{"num_hidden_layers": 10, "hidden_size": 224, "d_shared_expert": 0, "hidden_act": "swiglu", "router_score": "softmax", "balance_loss": 0.000258, "vocab_size": 4096, "beta1": 0.95, "dataset": "wikipedia_en"}
Below are experts of layer 6 (counted from 0) of a mixture-of-experts language model. Rows are named router (the router's row for the expert), gate (a neuron's input weights, with its number), up (a neuron's input weights, with its number) and show model dimensions 0-223. Each number is 50 + 15 x the weight over its row's rms, rounded and kept within 0 to 99.
After each expert's rows: "mostly gets" lists some tokens that are sent to it at least half of the time. This comes from a sample of Wikipedia text that the model never trained on.

# expert 19
router:26 37 59 74 36 52 59 55 59 70 44 36 66 63 61 44 71 59 42 54 34 67 55 58 49 31 33 62 45 43 31 47 49 52 28 59 54 51 72 73 28 57 50 57 27 49 22 61 32 51 58 63 56 41 34 58 68 54 60 67 57 67 42 63 40 62 57 46 49 48 37 41 25 38 27 66 57 06 64 47 74 50 49 32 31 62 62 42 44 50 42 38 39 31 24 50 48 90 60 33 47 63 60 27 22 51 77 44 77 70 60 56 54 52 45 50 76 30 38 45 50 39 35 42 75 62 71 60 22 84 71 66 67 33 42 64 49 45 63 52 48 73 49 62 61 22 32 44 53 47 46 67 32 48 27 28 72 49 23 45 62 54 33 52 57 60 42 52 48 21 54 28 34 29 27 41 56 20 34 59 39 71 22 37 61 67 48 65 52 69 48 39 52 25 65 54 70 26 67 69 34 50 68 46 34 63 77 52 62 73 49 59 77 51 64 36 69 52 56 61 59 51 31 49
gate0:37 46 63 29 38 75 42 48 90 26 78 55 52 46 51 13 35 70 45 41 53 31 31 69 52 57 25 51 57 60 50 72 45 45 65 65 68 74 39 58 54 66 46 33 57 42 46 28 42 69 65 53 70 22 37 68 65 52 23 63 59 62 54 79 29 42 55 50 45 38 45 23 50 43 65 44 45 36 69 53 43 38 49 48 61 64 35 14 48 47 36 53 37 40 31 74 88 37 47 25 71 54 35 67 67 54 62 44 63 39 58 66 55 71 57 50 11 59 62 65 61 60 48 66 49 83 50 41 69 35 38 52 71 23 41 54 81 30 38 57 48 44 41 51 39 58 64 52 40 36 59 43 59 39 50 47 66 45 38 73 53 64 23 83 58 50 52 62 60 41 47 45 47 29 22 64 53 71 50 84 70 71 66 56 54 48 43 44 21 57 55 44 67 70 61 38 47 54 28 24 41 34 37 49 55 53 51 28 61 59 55 56 56 62 34 66 82 46 79 43 62 51 40 46
up0:61 46 37 87 54 11 79 32 63 63 59 52 60 52 36 63 61 28 67 64 29 81 70 55 56 43 56 50 15 28 20 29 48 36 47 40 42 49 33 61 63 50 65 68 44 67 66 76 67 47 49 42 48 66 59 18 73 63 65 35 46 45 65 45 66 75 51 68 59 49 61 50 53 35 38 57 49 37 32 51 53 62 66 60 47 40 71 45 42 54 53 48 45 41 15 24 56 25 55 51 59 35 70 46 43 64 47 25 60 52 73 49 64 23 64 62 55 37 54 44 45 52 80 53 44 40 62 52 13 50 46 33 50 55 52 51 53 56 50 68 58 58 59 39 61 44 24 76 61 39 47 45 47 46 43 41 44 25 51 52 75 49 43 05 52 79 33 52 41 38 59 54 60 62 65 27 43 60 50 29 77 43 38 53 63 62 81 65 95 23 66 68 47 61 58 69 30 51 41 51 83 62 43 44 36 35 69 68 35 40 57 67 37 44 56 45 53 52 30 49 48 44 57 30
mostly gets: ",\"", "\".", "\",", ".\"", "—", "),"

# expert 15
router:58 57 51 25 36 48 58 14 63 52 47 40 52 46 42 54 44 27 47 73 42 76 98 80 59 42 57 40 53 83 46 49 56 53 47 38 57 45 66 28 59 53 58 32 67 67 52 68 45 29 66 43 52 65 66 53 49 21 44 54 38 54 27 34 59 73 70 37 75 52 28 55 40 36 88 39 48 32 62 60 28 42 57 39 44 48 13 61 38 64 60 61 47 54 29 61 66 29 42 39 35 37 50 49 33 65 38 62 70 67 72 25 48 27 42 60 32 38 59 31 68 50 54 20 30 52 34 39 38 32 69 35 56 37 35 63 30 60 40 53 52 70 54 36 29 65 40 71 72 68 51 46 69 25 68 28 59 75 52 52 64 45 57 72 46 52 64 65 83 61 34 36 43 59 46 37 66 66 34 64 53 33 52 57 42 41 47 28 83 45 41 53 52 57 44 44 77 63 85 28 66 33 51 57 47 44 49 68 55 49 66 67 69 46 37 55 34 47 74 43 46 65 42 67
gate0:68 69 52 48 58 33 55 60 68 59 65 39 29 71 65 44 68 32 52 46 67 56 52 58 29 82 54 54 77 80 71 85 62 41 58 42 70 50 54 32 45 64 48 69 49 41 59 45 22 75 35 51 36 52 64 57 50 50 56 53 74 48 51 57 34 54 68 64 63 60 63 51 47 51 70 10 54 41 61 73 60 55 41 33 69 43 46 40 19 42 49 41 44 67 58 51 77 60 23 49 49 67 31 54 48 33 46 77 69 53 38 44 63 47 55 47 63 35 62 54 51 18 44 33 46 50 37 32 58 69 58 58 46 57 44 42 31 57 41 41 83 69 34 33 47 30 59 93 42 26 40 31 72 75 28 18 48 61 43 42 38 70 78 62 50 51 69 84 60 57 38 44 69 27 40 40 63 40 51 55 33 61 37 57 47 36 81 58 48 76 13 53 48 44 38 49 59 66 38 58 50 41 78 15 43 52 61 35 43 56 29 80 47 38 57 56 53 40 43 51 60 53 26 61
up0:55 42 07 43 38 49 37 51 41 45 31 60 59 45 57 55 49 60 47 64 55 60 46 71 60 66 42 48 95 13 40 39 49 65 52 19 56 77 54 55 37 59 68 82 65 24 57 36 40 34 03 43 51 30 59 52 61 65 71 58 35 53 30 48 52 52 49 54 38 32 50 60 72 34 46 59 59 46 43 44 40 20 43 79 67 60 41 36 42 45 66 48 59 13 58 58 48 68 52 28 58 82 41 36 51 44 28 12 36 44 17 28 51 70 49 60 31 41 29 83 62 53 49 69 59 60 63 39 24 43 33 62 41 47 48 68 25 35 50 66 16 39 55 55 70 37 42 66 51 44 57 55 45 30 36 47 32 19 41 45 61 56 49 66 44 36 35 29 38 47 26 52 60 70 56 46 49 46 48 62 39 34 57 41 55 37 41 53 46 57 42 73 46 50 74 61 63 42 31 50 21 45 40 46 46 33 35 21 48 52 51 41 51 62 27 81 31 50 41 50 32 66 48 44
mostly gets: "″E", " Vol", " Ukrain", " Turk", " Oh", " Mex"

# expert 108
router:22 62 58 79 55 43 83 37 49 43 39 37 54 48 49 44 48 47 38 44 62 52 42 48 36 29 54 52 33 44 67 65 44 69 42 62 39 38 63 63 21 45 54 70 41 49 37 74 54 36 66 36 50 60 39 30 59 49 64 29 63 41 58 43 43 56 18 46 64 87 56 59 44 55 54 69 36 71 52 37 56 60 30 18 33 37 73 51 50 52 79 38 66 53 63 31 42 33 34 24 36 64 75 56 71 42 34 38 47 83 69 25 41 54 44 32 62 59 41 61 45 26 49 54 53 29 99 40 30 67 51 33 63 27 50 71 50 58 55 53 37 68 56 57 50 27 48 50 56 37 32 74 68 43 49 24 57 53 43 22 50 72 63 30 69 69 41 18 70 37 54 38 45 47 69 55 38 56 56 46 46 67 76 61 59 34 47 64 58 39 66 24 50 36 46 20 46 22 38 50 81 54 54 60 34 35 33 42 72 71 54 72 55 37 38 62 49 55 59 44 71 72 56 28
gate0:18 56 53 43 38 33 54 27 45 64 57 51 67 36 57 63 43 44 65 43 73 23 77 36 52 36 75 51 47 64 58 48 30 34 22 32 40 43 79 53 17 54 25 45 40 78 44 51 43 28 53 56 43 53 43 40 49 39 56 30 32 47 51 48 73 67 42 62 74 65 47 58 57 28 52 72 50 37 31 69 26 41 75 60 61 43 33 73 33 59 59 53 65 40 47 26 42 49 29 46 62 63 39 52 56 43 41 37 64 75 62 36 87 52 50 42 60 55 39 54 49 57 50 33 55 53 44 56 42 40 37 11 33 24 65 50 48 66 52 63 55 48 62 42 40 36 78 61 62 41 14 30 71 65 52 62 29 58 48 54 07 38 70 72 72 16 23 52 57 36 39 34 62 47 32 41 38 68 79 50 52 36 46 42 63 69 72 56 34 55 32 29 35 47 46 44 42 48 68 46 57 68 59 56 25 63 53 57 44 66 47 62 49 44 34 97 58 32 45 47 53 59 31 41
up0:56 99 63 52 59 55 17 48 22 41 43 51 49 72 45 76 85 44 58 47 33 42 31 79 61 39 48 30 34 57 48 70 54 44 24 61 37 40 49 75 62 40 44 50 35 21 74 43 78 59 33 53 32 39 58 57 71 45 84 43 67 35 57 49 49 58 47 55 41 25 44 67 26 53 44 30 76 55 44 58 52 42 48 60 42 57 54 50 63 53 34 57 36 77 47 36 66 89 57 51 49 42 46 61 34 46 48 51 81 46 34 26 51 47 47 35 46 62 39 59 47 59 61 53 47 69 56 50 45 68 32 67 30 22 23 47 23 61 64 51 48 46 70 49 50 57 35 63 46 31 50 51 54 60 52 94 25 76 48 57 55 73 62 66 52 12 41 72 31 59 81 60 58 35 52 63 34 72 51 42 36 37 23 36 55 46 23 30 51 31 60 83 29 55 49 52 48 40 51 56 44 60 40 56 30 39 56 29 50 45 48 62 52 44 50 51 32 47 38 64 26 50 61 65
mostly gets: "′", ";\n", " •"

# expert 98
router:44 64 42 36 34 64 48 58 33 37 37 59 48 33 87 67 67 30 66 31 51 59 42 60 68 20 36 32 46 75 51 66 33 33 47 27 40 36 57 54 47 48 39 77 69 47 40 65 64 47 51 56 46 46 32 43 38 81 51 58 67 44 86 53 36 54 27 37 53 46 73 73 36 11 43 72 51 75 52 42 55 63 57 34 46 50 49 43 56 49 49 56 14 75 52 51 33 44 35 38 29 72 78 43 60 24 40 70 43 80 41 43 80 42 52 77 58 72 56 60 44 39 59 44 52 48 53 28 41 23 50 47 43 63 41 55 53 75 46 33 44 48 38 34 44 52 51 64 50 58 79 63 51 31 72 93 49 26 49 39 47 66 72 54 33 63 68 57 61 43 71 40 54 41 45 58 42 78 24 40 67 44 34 41 68 64 72 41 55 60 47 66 10 59 63 45 20 40 45 48 41 66 62 61 54 53 33 50 56 26 61 57 42 21 31 39 39 25 40 53 46 38 49 61
gate0:44 70 58 42 42 59 42 32 53 76 63 51 32 70 31 66 60 70 51 42 59 54 55 62 27 21 70 51 71 46 55 66 48 45 25 33 60 68 62 62 68 64 38 35 42 30 86 50 33 44 60 44 45 90 40 34 49 68 54 44 56 38 63 46 38 30 68 75 50 38 84 52 65 30 46 80 33 66 47 61 41 44 50 31 43 61 62 43 35 50 50 62 53 65 62 37 56 24 41 67 59 66 91 84 79 62 69 50 47 65 22 49 57 55 36 44 61 45 71 49 12 38 29 70 47 18 53 34 71 49 56 56 45 49 34 43 64 67 56 59 38 63 61 48 37 66 54 61 41 41 53 42 53 55 38 73 52 39 56 40 50 27 55 61 49 25 74 70 17 44 56 34 63 56 52 64 32 52 43 53 56 50 83 54 69 53 66 62 43 59 63 40 43 41 73 69 45 61 48 36 43 58 71 37 81 54 43 60 77 71 65 69 41 57 46 35 71 70 50 53 50 43 10 58
up0:40 36 59 47 63 30 33 29 47 54 18 65 73 52 45 31 61 21 29 46 38 33 49 58 77 82 22 48 49 43 48 24 63 45 31 49 56 49 36 28 21 40 55 68 37 63 42 45 70 74 43 96 27 57 40 65 63 45 52 39 57 51 53 41 71 73 29 39 39 43 34 67 43 51 63 53 52 40 50 64 56 48 53 72 48 36 45 51 43 29 32 54 62 24 36 60 63 55 64 40 62 23 23 56 53 48 60 30 36 47 56 65 54 64 60 39 63 68 47 42 62 53 61 25 55 58 42 73 31 48 38 54 75 46 65 49 69 72 54 38 40 30 35 58 61 55 62 28 61 19 22 47 60 44 50 35 39 75 37 45 82 74 47 51 59 50 32 56 40 61 32 56 50 30 49 66 41 34 65 46 49 38 38 57 53 26 54 41 65 52 23 42 47 30 41 34 61 60 38 78 56 60 49 46 27 05 42 50 55 23 20 42 54 45 28 60 09 44 58 41 47 72 46 33
mostly gets: "Personal", "History", "Career", " Species", " Website", "See"

# expert 109
router:30 74 51 72 23 71 51 45 41 59 38 52 50 73 44 33 67 74 30 43 61 47 27 52 45 33 45 62 53 34 39 54 64 30 39 60 40 38 54 51 14 68 49 38 60 58 49 57 34 52 74 76 57 35 32 59 58 73 37 55 32 53 63 67 69 29 56 67 31 54 51 47 57 47 44 67 68 49 63 59 76 68 53 39 43 48 61 53 41 70 48 50 42 64 56 44 57 97 63 54 66 48 71 56 34 57 59 71 76 49 45 44 62 56 53 52 35 61 53 43 35 27 27 44 78 58 42 50 28 47 62 63 62 19 38 73 64 52 71 57 67 82 42 63 49 43 48 33 63 78 18 82 43 53 32 41 46 58 14 51 53 57 59 62 38 69 58 37 51 61 76 40 22 41 32 40 66 25 45 58 31 69 64 66 37 57 24 56 48 51 57 65 62 19 58 37 60 32 35 51 79 38 76 60 58 54 57 52 65 56 19 58 32 71 64 42 58 60 34 61 21 31 60 63
gate0:57 42 43 19 53 55 47 47 24 64 47 41 35 37 60 42 63 51 48 13 67 66 67 53 45 37 92 66 63 24 36 42 54 43 57 33 45 32 26 49 47 62 58 55 47 64 53 37 42 32 69 39 36 59 47 40 38 40 58 33 48 46 64 57 50 49 53 51 51 54 44 15 64 37 18 50 38 44 56 73 48 64 28 55 51 39 57 59 58 14 51 56 47 63 62 70 30 47 53 51 54 41 33 59 53 69 59 67 81 34 34 38 74 65 56 64 35 55 57 43 84 73 37 71 71 55 30 09 57 55 59 68 38 72 36 35 40 31 50 76 37 38 55 55 63 61 39 28 75 33 25 71 33 32 45 48 13 79 19 34 24 49 70 53 08 42 69 32 58 54 65 44 41 31 34 37 32 53 61 60 42 55 50 37 47 72 69 56 44 49 79 47 43 33 55 61 44 47 47 52 61 53 65 39 50 30 51 44 55 69 28 65 42 40 60 79 55 57 49 49 72 53 57 30
up0:69 70 63 49 44 37 39 34 13 54 73 54 68 56 55 41 62 37 41 22 58 52 50 36 96 31 34 43 52 41 62 53 53 47 45 37 83 64 47 44 62 40 35 55 75 42 18 62 27 57 52 60 60 49 41 45 63 29 45 47 73 40 51 58 33 49 30 33 53 39 28 47 46 23 44 54 35 73 54 47 27 41 46 55 55 40 50 75 82 42 40 54 55 40 55 50 45 73 53 50 30 44 33 32 59 63 53 50 57 25 31 48 47 54 61 76 43 41 68 60 52 56 50 55 47 62 28 50 10 41 45 11 37 38 66 30 67 72 37 55 58 25 37 44 85 49 41 38 50 34 60 83 89 58 51 24 40 63 42 42 67 54 41 72 33 18 41 23 31 50 50 53 48 44 41 40 33 43 71 47 55 66 43 56 54 57 48 50 50 73 70 49 48 35 45 70 67 52 30 39 59 47 25 15 70 45 30 62 46 75 65 52 29 44 53 27 58 71 34 58 53 50 68 34
mostly gets: " MPC", "″N", "\",", " es"

# expert 120
router:76 36 75 56 46 24 35 67 37 45 53 45 75 59 64 70 45 28 52 40 55 58 44 66 41 68 40 44 59 50 57 49 52 53 72 69 89 46 65 47 85 38 39 54 54 26 45 77 43 51 70 49 66 53 63 66 18 57 16 57 22 42 54 44 53 70 49 46 54 69 41 45 31 42 43 89 13 51 58 37 29 33 67 36 82 73 30 41 31 47 48 26 45 41 55 61 67 56 23 65 51 26 51 32 67 70 49 84 75 61 52 33 50 28 38 39 53 32 73 26 46 42 43 49 45 62 50 35 34 29 65 50 59 55 40 55 29 25 40 54 19 53 21 59 30 62 49 74 43 32 45 64 59 49 58 46 56 63 51 37 47 73 49 48 60 25 54 36 39 69 29 61 37 78 34 23 46 54 60 56 51 56 61 52 35 42 45 58 44 43 42 33 62 68 49 48 50 53 76 43 57 60 38 31 32 41 51 14 37 45 43 61 78 62 50 46 57 24 46 56 50 50 36 49
gate0:43 56 66 41 27 50 50 62 33 61 40 30 55 38 54 57 33 74 15 40 67 32 65 60 35 56 55 44 42 64 41 87 57 22 61 62 50 55 42 81 74 27 66 29 51 45 22 27 35 81 62 54 54 51 34 51 51 62 44 54 51 33 76 52 70 37 25 42 49 56 42 71 38 50 30 71 43 45 72 56 45 55 59 58 53 31 21 40 48 40 31 46 53 41 47 29 42 49 32 52 62 56 36 54 67 72 48 79 50 07 33 40 70 69 55 23 55 51 54 74 28 40 37 37 51 48 47 70 48 56 42 68 55 53 70 44 47 38 55 80 41 34 78 37 59 44 30 56 46 50 56 35 38 22 63 53 41 74 50 64 56 40 54 33 45 36 78 48 37 74 37 41 60 52 20 74 53 58 76 44 53 45 48 72 71 68 45 53 26 56 37 54 43 69 52 48 47 56 25 34 52 79 76 40 52 47 32 48 55 60 35 54 64 47 36 29 50 09 69 44 72 63 26 42
up0:26 66 24 44 43 78 56 53 39 60 53 62 66 38 75 83 44 66 51 60 26 76 40 56 64 69 60 75 64 43 88 60 72 42 60 40 66 29 52 56 32 56 41 45 45 56 25 76 51 40 51 56 52 32 58 43 26 48 44 46 39 41 69 74 33 45 35 58 58 60 50 62 61 42 62 57 51 46 64 37 68 35 58 50 61 34 71 36 42 53 46 65 44 50 44 30 33 59 70 47 73 72 41 52 40 48 46 65 65 43 27 44 52 25 45 51 63 44 49 63 50 54 36 65 85 56 29 43 64 55 53 53 44 37 37 73 52 50 52 64 39 33 60 58 50 40 74 36 31 35 56 71 65 25 81 77 44 18 59 38 40 68 76 56 32 50 74 65 66 67 35 56 24 48 45 40 83 26 46 60 53 52 33 79 70 48 55 25 58 43 50 54 39 62 83 56 39 61 67 69 81 44 25 62 26 18 44 46 68 77 48 60 46 65 63 33 53 51 59 44 41 52 66 82
mostly gets: " un", " Un", "Un", " ind", " S", " non"

# expert 73
router:72 64 52 52 69 36 63 44 68 52 60 44 46 49 27 56 77 41 37 34 20 46 45 45 55 39 42 74 49 63 34 76 40 49 50 28 33 61 51 63 33 34 60 54 27 44 67 26 41 51 46 45 41 55 42 36 58 71 53 49 38 68 81 29 44 42 21 63 31 63 71 45 52 48 40 27 22 44 05 49 58 62 26 48 79 54 59 36 76 27 33 33 48 38 47 46 36 26 51 55 75 45 46 36 62 50 41 47 46 52 65 59 43 71 59 42 76 30 28 67 47 67 44 58 42 48 62 54 46 63 68 78 68 42 55 28 59 54 44 37 79 38 52 73 58 38 58 24 44 43 51 24 31 40 48 66 19 43 75 52 46 57 25 56 74 37 64 28 72 24 62 66 37 40 38 67 36 51 46 28 73 21 68 65 39 44 56 44 26 43 36 46 30 36 62 92 54 58 37 66 38 57 57 33 52 45 36 61 47 70 63 73 57 45 30 40 48 49 74 40 61 39 40 50
gate0:41 74 21 39 35 22 68 41 44 62 20 70 51 48 66 39 54 46 43 56 46 81 32 72 54 58 42 94 53 53 50 43 28 50 39 57 52 72 71 25 48 45 45 49 41 50 28 31 28 61 35 67 48 66 41 35 73 31 45 50 49 32 46 59 74 45 40 31 52 60 66 39 22 32 46 39 29 20 31 62 35 49 31 32 30 47 70 44 67 45 51 40 35 52 33 62 53 44 31 35 40 66 39 69 56 33 34 50 52 63 81 75 51 56 72 57 30 35 77 46 55 73 52 59 63 58 62 54 19 46 47 37 87 71 69 60 61 31 64 39 69 53 59 65 60 51 71 74 47 62 47 63 30 33 52 43 36 33 69 47 53 52 42 51 74 62 67 47 56 24 37 44 38 56 37 54 54 70 47 41 23 32 46 26 40 46 24 50 13 43 57 38 65 58 42 75 62 32 52 42 52 66 30 57 58 71 53 36 49 64 36 29 48 60 58 76 40 34 50 57 50 62 64 23
up0:23 43 37 49 39 25 57 55 53 32 43 64 40 50 52 44 56 78 45 47 36 46 29 29 51 58 41 52 40 71 58 46 40 22 72 26 65 53 40 42 47 56 58 54 47 36 60 37 67 27 67 56 60 81 47 51 63 68 54 63 31 44 36 34 50 36 36 23 80 10 52 50 58 59 60 43 54 61 55 81 06 66 34 49 37 46 64 56 20 52 47 57 87 36 43 63 55 47 58 34 64 57 64 44 47 55 49 48 15 37 53 62 52 69 50 59 55 31 75 34 54 89 57 33 39 65 28 50 24 49 65 36 50 62 63 30 40 53 60 29 59 82 50 41 36 50 75 39 48 53 53 36 33 29 64 70 47 72 65 48 65 45 65 46 51 59 53 38 41 34 40 72 32 73 39 21 78 31 54 37 54 67 64 63 47 47 69 24 53 49 49 36 44 55 43 46 66 40 29 47 37 61 66 29 46 50 33 41 31 75 10 55 61 59 78 57 18 53 58 41 58 57 45 38
mostly gets: "ić", "ski", " Alexander", "ko", "š", " Martin"

# expert 55
router:71 49 32 78 69 65 58 58 36 46 49 44 41 69 71 54 81 49 61 71 38 46 44 65 43 59 49 31 49 37 11 18 14 46 42 67 64 21 65 61 58 45 74 60 33 45 50 63 52 44 62 77 65 43 55 58 36 60 65 77 59 73 38 53 38 49 51 52 62 45 65 52 28 60 63 56 56 52 57 43 29 51 61 46 33 48 53 50 65 55 33 75 65 65 27 73 17 21 66 42 41 68 61 32 49 28 39 50 49 76 59 59 55 35 59 30 36 72 55 50 43 79 49 74 59 60 44 62 64 35 35 82 45 47 50 32 32 43 34 53 42 61 52 26 67 60 44 67 70 68 68 51 48 73 58 60 65 63 67 48 67 27 36 53 38 50 43 58 37 36 50 48 54 37 60 67 59 16 17 55 47 79 24 43 69 76 66 41 57 45 46 73 26 80 70 66 42 64 30 27 33 65 68 46 33 46 44 52 48 37 50 54 54 69 61 44 33 63 52 46 35 29 38 55
gate0:64 66 36 58 35 49 65 77 52 37 45 29 26 75 42 33 53 21 47 65 45 47 56 60 58 59 48 36 23 69 47 52 39 63 42 31 42 51 54 42 30 44 83 61 55 47 30 49 64 30 69 37 79 51 43 52 27 55 57 36 56 64 66 41 34 57 44 60 64 90 75 57 58 23 57 55 32 43 46 48 44 49 37 58 28 39 53 28 51 76 58 77 48 80 31 61 67 09 41 67 65 54 45 30 26 35 44 34 46 44 24 54 40 54 40 21 59 68 46 72 41 54 44 66 39 39 64 27 38 52 52 77 51 41 41 43 50 28 59 53 40 38 52 40 58 49 27 41 58 62 55 53 43 60 65 38 38 48 51 23 53 40 36 36 67 40 72 70 61 30 41 47 47 35 85 58 49 21 38 59 68 74 33 40 53 69 65 50 48 31 73 44 36 60 43 54 43 70 65 58 40 49 39 41 46 43 26 33 81 47 48 57 59 41 60 21 02 75 59 78 59 51 68 46
up0:44 58 63 47 46 37 57 73 44 42 61 38 47 69 66 18 33 36 44 60 15 52 69 43 47 69 74 46 37 50 55 67 37 62 62 45 45 51 30 52 44 69 53 47 37 28 31 74 73 49 79 48 67 40 61 72 37 85 67 49 49 57 73 41 38 51 17 42 50 72 51 39 47 17 42 33 38 53 69 69 63 49 54 42 27 45 60 34 46 69 46 70 24 71 41 58 51 12 23 60 59 80 57 36 37 28 58 12 53 34 30 63 41 60 56 47 55 68 41 67 35 41 58 62 36 56 60 35 62 54 56 82 62 41 45 54 58 65 74 52 28 35 67 33 30 40 57 51 47 52 66 50 41 52 48 33 84 54 61 35 63 48 54 44 67 48 27 51 55 14 42 49 28 50 61 75 48 39 56 47 49 74 31 69 54 62 59 77 58 31 45 37 43 32 39 80 45 60 46 36 45 66 37 46 48 55 34 32 89 61 80 52 53 43 65 34 42 59 45 50 59 66 55 26
mostly gets: "ilities", "jects", " interest", " areas", "ences", " development"

# expert 7
router:60 37 65 57 55 40 46 52 61 63 58 83 61 35 23 58 50 50 62 70 60 75 52 40 50 53 45 51 52 39 16 21 22 29 49 47 75 49 61 58 51 69 48 25 71 65 39 52 64 50 37 41 38 61 28 65 73 49 51 57 57 31 35 64 49 36 44 80 47 56 85 55 35 70 59 32 49 47 69 49 35 69 55 63 62 65 26 71 80 50 62 51 50 55 60 55 40 41 34 46 44 59 66 42 57 58 49 58 59 59 45 63 26 49 35 53 09 66 64 61 25 75 45 31 56 50 29 32 42 61 54 36 34 55 36 81 45 00 32 47 65 64 57 37 45 50 32 54 22 44 45 20 45 42 16 48 42 47 42 64 50 47 37 48 49 53 37 40 50 63 78 42 53 27 50 36 24 50 53 66 26 67 59 43 69 78 34 52 47 62 42 61 18 52 45 44 64 38 68 10 60 30 13 54 52 59 55 70 53 34 47 34 57 60 58 57 47 57 53 48 66 38 62 28
gate0:44 39 66 47 74 58 79 52 39 27 59 69 39 37 35 42 46 54 69 43 45 81 43 71 51 14 25 76 76 42 48 36 33 65 63 36 70 51 74 55 45 73 76 49 40 68 51 15 32 38 23 60 52 44 33 62 39 46 74 83 59 60 29 30 40 52 63 67 29 35 60 63 49 75 34 45 75 49 39 69 40 66 29 41 85 68 37 62 81 68 73 70 48 42 64 34 61 51 05 49 36 48 45 31 61 55 58 51 58 37 49 44 47 49 26 86 22 52 47 34 46 57 33 50 66 44 38 28 15 49 50 71 64 38 48 40 48 39 46 52 55 46 54 53 51 65 35 44 50 47 40 30 56 59 45 59 55 59 56 48 60 46 61 47 27 44 56 48 56 50 68 47 15 54 38 20 35 50 61 33 63 64 64 72 58 64 46 44 21 62 61 34 67 60 62 63 48 50 36 45 44 52 36 32 70 64 25 32 63 67 35 26 49 62 55 61 51 43 59 53 46 38 56 40
up0:45 48 39 42 62 34 70 38 33 49 46 33 50 47 58 55 55 44 64 57 42 47 62 44 68 49 54 64 31 35 70 71 54 27 17 46 48 69 28 47 48 33 22 78 72 44 69 88 67 29 51 56 61 45 35 21 55 56 75 17 39 72 64 54 32 59 31 26 50 67 40 26 54 51 44 57 48 42 47 33 65 56 69 72 43 31 58 52 38 35 54 34 34 36 62 55 35 52 85 46 28 64 74 61 58 24 47 46 51 60 66 28 62 55 80 14 76 37 51 29 52 83 27 58 12 40 52 65 60 30 45 40 67 56 49 49 46 37 54 55 49 52 24 34 38 26 41 32 60 48 65 77 86 50 33 45 41 55 37 67 45 75 58 56 71 53 45 48 54 38 38 61 47 54 45 50 56 49 58 63 45 63 40 69 30 54 42 61 52 62 57 57 52 45 46 60 49 34 64 64 53 26 55 45 71 46 66 60 46 40 33 89 18 55 65 53 56 58 50 50 42 50 06 62
mostly gets: "kn", " know", " dif", " che"

# expert 103
router:35 48 58 34 53 09 53 43 76 27 58 53 53 59 52 63 60 47 67 37 55 50 51 63 57 26 44 40 63 44 29 49 71 46 58 30 60 69 19 70 54 87 62 34 50 52 33 00 44 49 15 32 40 34 69 32 67 73 55 69 37 60 60 72 38 13 61 53 44 36 58 34 40 57 36 57 46 39 37 59 54 62 56 47 54 49 48 73 38 69 48 50 42 49 71 63 50 63 54 22 34 63 57 54 57 53 38 60 63 53 43 40 48 37 49 49 45 41 51 51 71 19 27 67 32 35 39 44 46 40 43 44 54 73 46 34 54 64 49 45 18 48 77 78 36 22 43 72 22 38 54 32 59 45 56 20 28 37 53 46 64 42 43 52 45 59 31 51 75 47 66 23 63 23 47 38 53 57 50 59 61 26 70 37 36 69 64 57 41 40 56 67 35 63 32 71 66 64 74 72 41 62 38 51 51 51 61 37 55 53 82 58 43 83 41 58 50 57 32 36 70 69 48 66
gate0:61 99 53 69 42 43 42 51 52 12 59 47 55 41 67 32 58 61 44 38 65 47 34 54 69 43 35 66 34 36 40 50 50 47 49 50 45 28 57 35 45 59 58 42 66 68 56 37 63 68 56 11 34 51 57 53 37 56 47 60 44 38 64 49 23 59 60 64 71 49 42 14 35 35 40 54 37 55 47 46 33 47 82 45 43 19 53 32 29 55 52 17 36 13 46 49 39 62 64 39 25 56 57 73 36 35 25 54 67 33 60 19 49 36 40 50 72 87 48 46 50 64 42 44 47 62 61 40 66 64 37 38 55 54 64 32 46 59 40 21 36 75 75 69 59 40 67 55 35 64 47 58 59 61 54 51 45 34 34 50 51 42 35 45 69 55 71 43 35 54 56 30 73 51 46 34 61 46 47 67 35 55 63 26 55 44 62 81 37 34 49 76 43 52 52 66 50 76 52 56 78 21 46 58 46 51 86 29 16 82 52 29 59 67 37 61 43 62 34 70 47 43 51 58
up0:53 25 43 36 46 53 75 43 39 63 40 33 49 49 29 57 67 64 38 68 57 67 32 45 30 51 56 20 69 64 89 44 67 55 60 43 71 51 55 64 47 51 52 38 34 29 59 73 28 23 70 66 44 52 64 42 79 30 71 29 28 43 54 48 36 37 23 28 36 69 37 40 55 33 47 43 55 57 53 47 48 72 22 68 47 85 75 42 80 51 19 55 42 62 44 50 55 35 48 53 46 60 51 42 67 65 41 33 31 78 51 42 53 74 68 58 35 39 42 37 48 44 51 43 38 36 33 65 48 38 66 67 24 56 47 54 62 61 59 38 40 48 30 51 68 48 56 29 53 46 56 52 36 18 43 61 32 82 71 47 60 48 39 41 50 52 60 93 48 58 71 42 30 54 46 53 57 66 62 47 42 25 58 54 42 46 68 33 51 51 44 36 47 58 77 57 70 56 36 40 00 41 54 27 43 63 33 49 62 17 33 49 26 31 41 56 60 20 48 33 48 51 59 31
mostly gets: " Mac", " Marc", " Pet", " Jean", " Rober", " Mart"